config.yaml
d_model: 512
experts_per_token: 1
activation: "swiglu"
init_std_down: 0.0
decay_shape: "linear"
steps: 12480
Below are experts of layer 4 (counted from 0) of a mixture-of-experts language model. Rows are named router (the router's row for the expert), gate (a neuron's input weights, with its number), up (a neuron's input weights, with its number) and show model dimensions 192-223. Each number is 500 + 25 x the weight over its row's rms, rounded and kept within 0 to 999. Numbers have three digits each.
After each expert's rows: a language model's description of what the expert responds to. This comes from a sample of Wikipedia text that the model never trained on.

# expert 0
router:446488486516497544491495516546470552490491500543451538487570479480519511495463480501532546473464
gate0:526483530532492492508524521528480499522489532519487481473533516456491475507532526524523491514538
up0:442465519524536505504504525521512522476547509525528461531474447457531508466480488478473475513561
gate1:499514509535482517491554560505518481500510507522522532518502479466497544529467474538468496487459
up1:470478563439515490492463493467536491524450524536514532507480491521532537472491503520450504495483
What it handles: Biomedical and technical terms. Word pieces and verbs in scientific or medical prose, like production, lymphadenitis, transduction, consumes, and modals such as can, should.

# expert 2
router:518482520537496484494470480480506503519525500488497530515488551459498463542523510484449470505450
gate0:498510495497467524487512481507498505473521519481485503469519457491499456486490521468503520498498
up0:475515464473512494483520548505471518504523567464490535491498500486522452517492488495494495478562
gate1:506509492519470497506453507463483508524490513512497545533477512494474516511474504480490489509451
up1:482520516487523503490520494529518510502504485446475529485472497515472540505498519500519521498492
What it handles: Broadcasting and media. Tokens in articles on radio and TV stations and news outlets, such as FM, station, variety, News, call-sign suffixes.

# expert 3
router:496520509489503488471523496514514507498487455469503474512533489532464520481488475497514498493489
gate0:495514455498514500454488486497459495519464481533504491531484552520497487541536500458502477537506
up0:468545503472454506526515490485479477476510489502463522545483491494471516481536469498496508533465
gate1:471449500521490499483485493529506533487504548542554543517522507514496476521473531531445489504537
up1:481479528503517541506489485494512520556456485514501452482506483478473493518469508498515499473523
What it handles: Taxonomy and species lists. Tokens in biological classification entries and species lists, such as Binomial name, locality, found, †, author names with years.

# expert 4
router:517489492526483459529508516486507514499523511457513538521535463491518506501527480532484502522534
gate0:491481473483517513450533485481482505492493501540528536478488470531497506484529495463484506504509
up0:499493534475487494501514464517488457460500501521492428499546516546493505487483476469547491449522
gate1:486480516478454512489516537470499531524483462500499516529521510484467506503530536529510515468496
up1:564512494525525542506461495518486487497474483486481496483476527501508503514500474524494491488447
What it handles: Article openings and titles. Tokens near headings and in first sentences naming a subject, such as Championships, church, Arkansas, Species, and page-title breaks.

# expert 1
router:510529501516478499478512473517465490472503495499494478505539562495511490519486491505502514475506
gate0:460517521497525461526532493492501490495486492495538481508487473496467549481494525468466474502510
up0:474489442479465512451481465504499545480498484480454507476476510499479533471536507494471466491543
gate1:495471447484492533515451537507485485502544535470460514523515492512499494485505496514459495483463
up1:460530551548526498468490460518522528525503492507494482435522519511530482492497569491521500497507
What it handles: Buildings, places, geography. Words in descriptions of buildings, stations and localities with coordinates and areas, such as columns, casements, served, sq, built.

# expert 10
router:459472476457503503540476496485548496469498494515505502526435498506518488513503527489507492532478
gate0:475489479512482549507489505503452502446492493432492491462497504476482522517441478513465551524553
up0:520520499463513452501503455531490480491507512534522542516502544511507481485518504498518493507467
gate1:457512504495493475471482490492513493519505480487477485521515503439493508513507515476475485533472
up1:512442508525487514508486486514519503517493483470499468471514491505473498485504536469481476496516
What it handles: Team sports statistics. Tokens in team sports careers and stat tables, such as goals, home runs, field goal, free agency, season numbers.

# expert 11
router:494502481532492519539527534486458451515526530512570488481460510500498530505517466506483470491473
gate0:490535491486548553496477509472508518528500516542513487507543508477510469535475503511492476437515
up0:489488477517533515527486478484554518482537500469494473504510496439466468486519501507485509537510
gate1:476492538495499533463469518542505510493482458505523488487471500532495504532480506525461451490510
up1:497495538542514479504531491525499485461475492504543504515490459559464480521485503542520469523531
What it handles: Tennis draws, foreign names. Player names with country codes and set scores in tennis tables, like 6–3, Marrero, plus career or work words.

# expert 8
router:554489529501540468492507471535519526512504508518523503548473452479515496501541522521492465482538
gate0:544501503515469486499502496471505491495489527506504509528548520534497519446481510526502531491497
up0:518496488455470533521496520480482492548500467536519536451540522500490491494565471509508481471538
gate1:496530505500497483527468525475479476482501539529468506525514498479494513526538500475471548492510
up1:527474516457526521522467544482519490460465502466540532492539494527492472488538481555528495499512
What it handles: Military units and ships. Military terms and unit or ship names, such as Regiment, Battalion, Siege, Corps, RAF, Lieutenant-Colonel, HMS Beagle.

# expert 9
router:481494494466482479501490489436511467524496514545502433474482471507473482491522537538487527533550
gate0:500515529519503515522523493494504493502487499474514513520495531473485471492523482466520517517500
up0:523522503520512541495447529477473495495503485540496500526473505514542506522492467478488473504512
gate1:495505464487478471472507500471505462460532526495493475524471489472498485489483523499466486513451
up1:487531502494562522500494563499448451495498491501491515510459525495520500506517483505538522523510
What it handles: Election and results tables. Cells in election and sports results tables, such as Seat change, Turnout, Party, relay, scores and coordinate digits.

# expert 7
router:529484514490487483492515479520522484509545472503526479490491455498533471488507489528488528507490
gate0:507425528548490490476525508514469504492506479476458526489562496504527574492469455510422534521482
up0:463503497509509533507485532536528513495523484506495545552545481490485511514449496467511471512474
gate1:529497474504529473554481490501505515475505535538476509513494477480487524505524507493479478510511
up1:529476534535517553476483521504472519542475529482487532493499511500488543486514488488468564514472
What it handles: Spaces, punctuation, name pieces. Spaces before years or numbers after heading marks, sentence punctuation, and name fragments like ibn, Khan, ić.

# expert 5
router:537485540500521519494470519508513504517470496436470558476458538537503503493474504474535465523524
gate0:480548502520536488491505553489470487519496479490450526496529475474512535523466477503515497513519
up0:481468489509515465488508443512508517503485514532510482518478533443545492475548490514476498507496
gate1:533541525533462536503458480505497539486483513506500502480493548518477471486531506479527511548533
up1:505506514517487554491530524514495509520492483475513464511542505529477498520516528504516524501543
What it handles: Music, film releases. Tokens about albums, songs, bands and films, such as release, vocals, bass, mix, motion picture, and critics' reviews.

# expert 6
router:508498524491478525500458477530494509515488508507500515486469487484477527517467493472461492470503
gate0:470497499469504535456499492504481511528484458490490522526478483501488518527477522461496482536437
up0:506489496502563527571468531478524513488552484491522517523517468494499482474456549503472522511504
gate1:540546498506513459506532525476479460512485483536501491471497440539510490493512523544532499518510
up1:478487457483496516538510519504491448511513467473496432518489517486531496499539530506506538498499
What it handles: Law, politics, conflict. Legal and political words and large figures in results tables, such as rights, police, appeal, frame, indicted, massacred.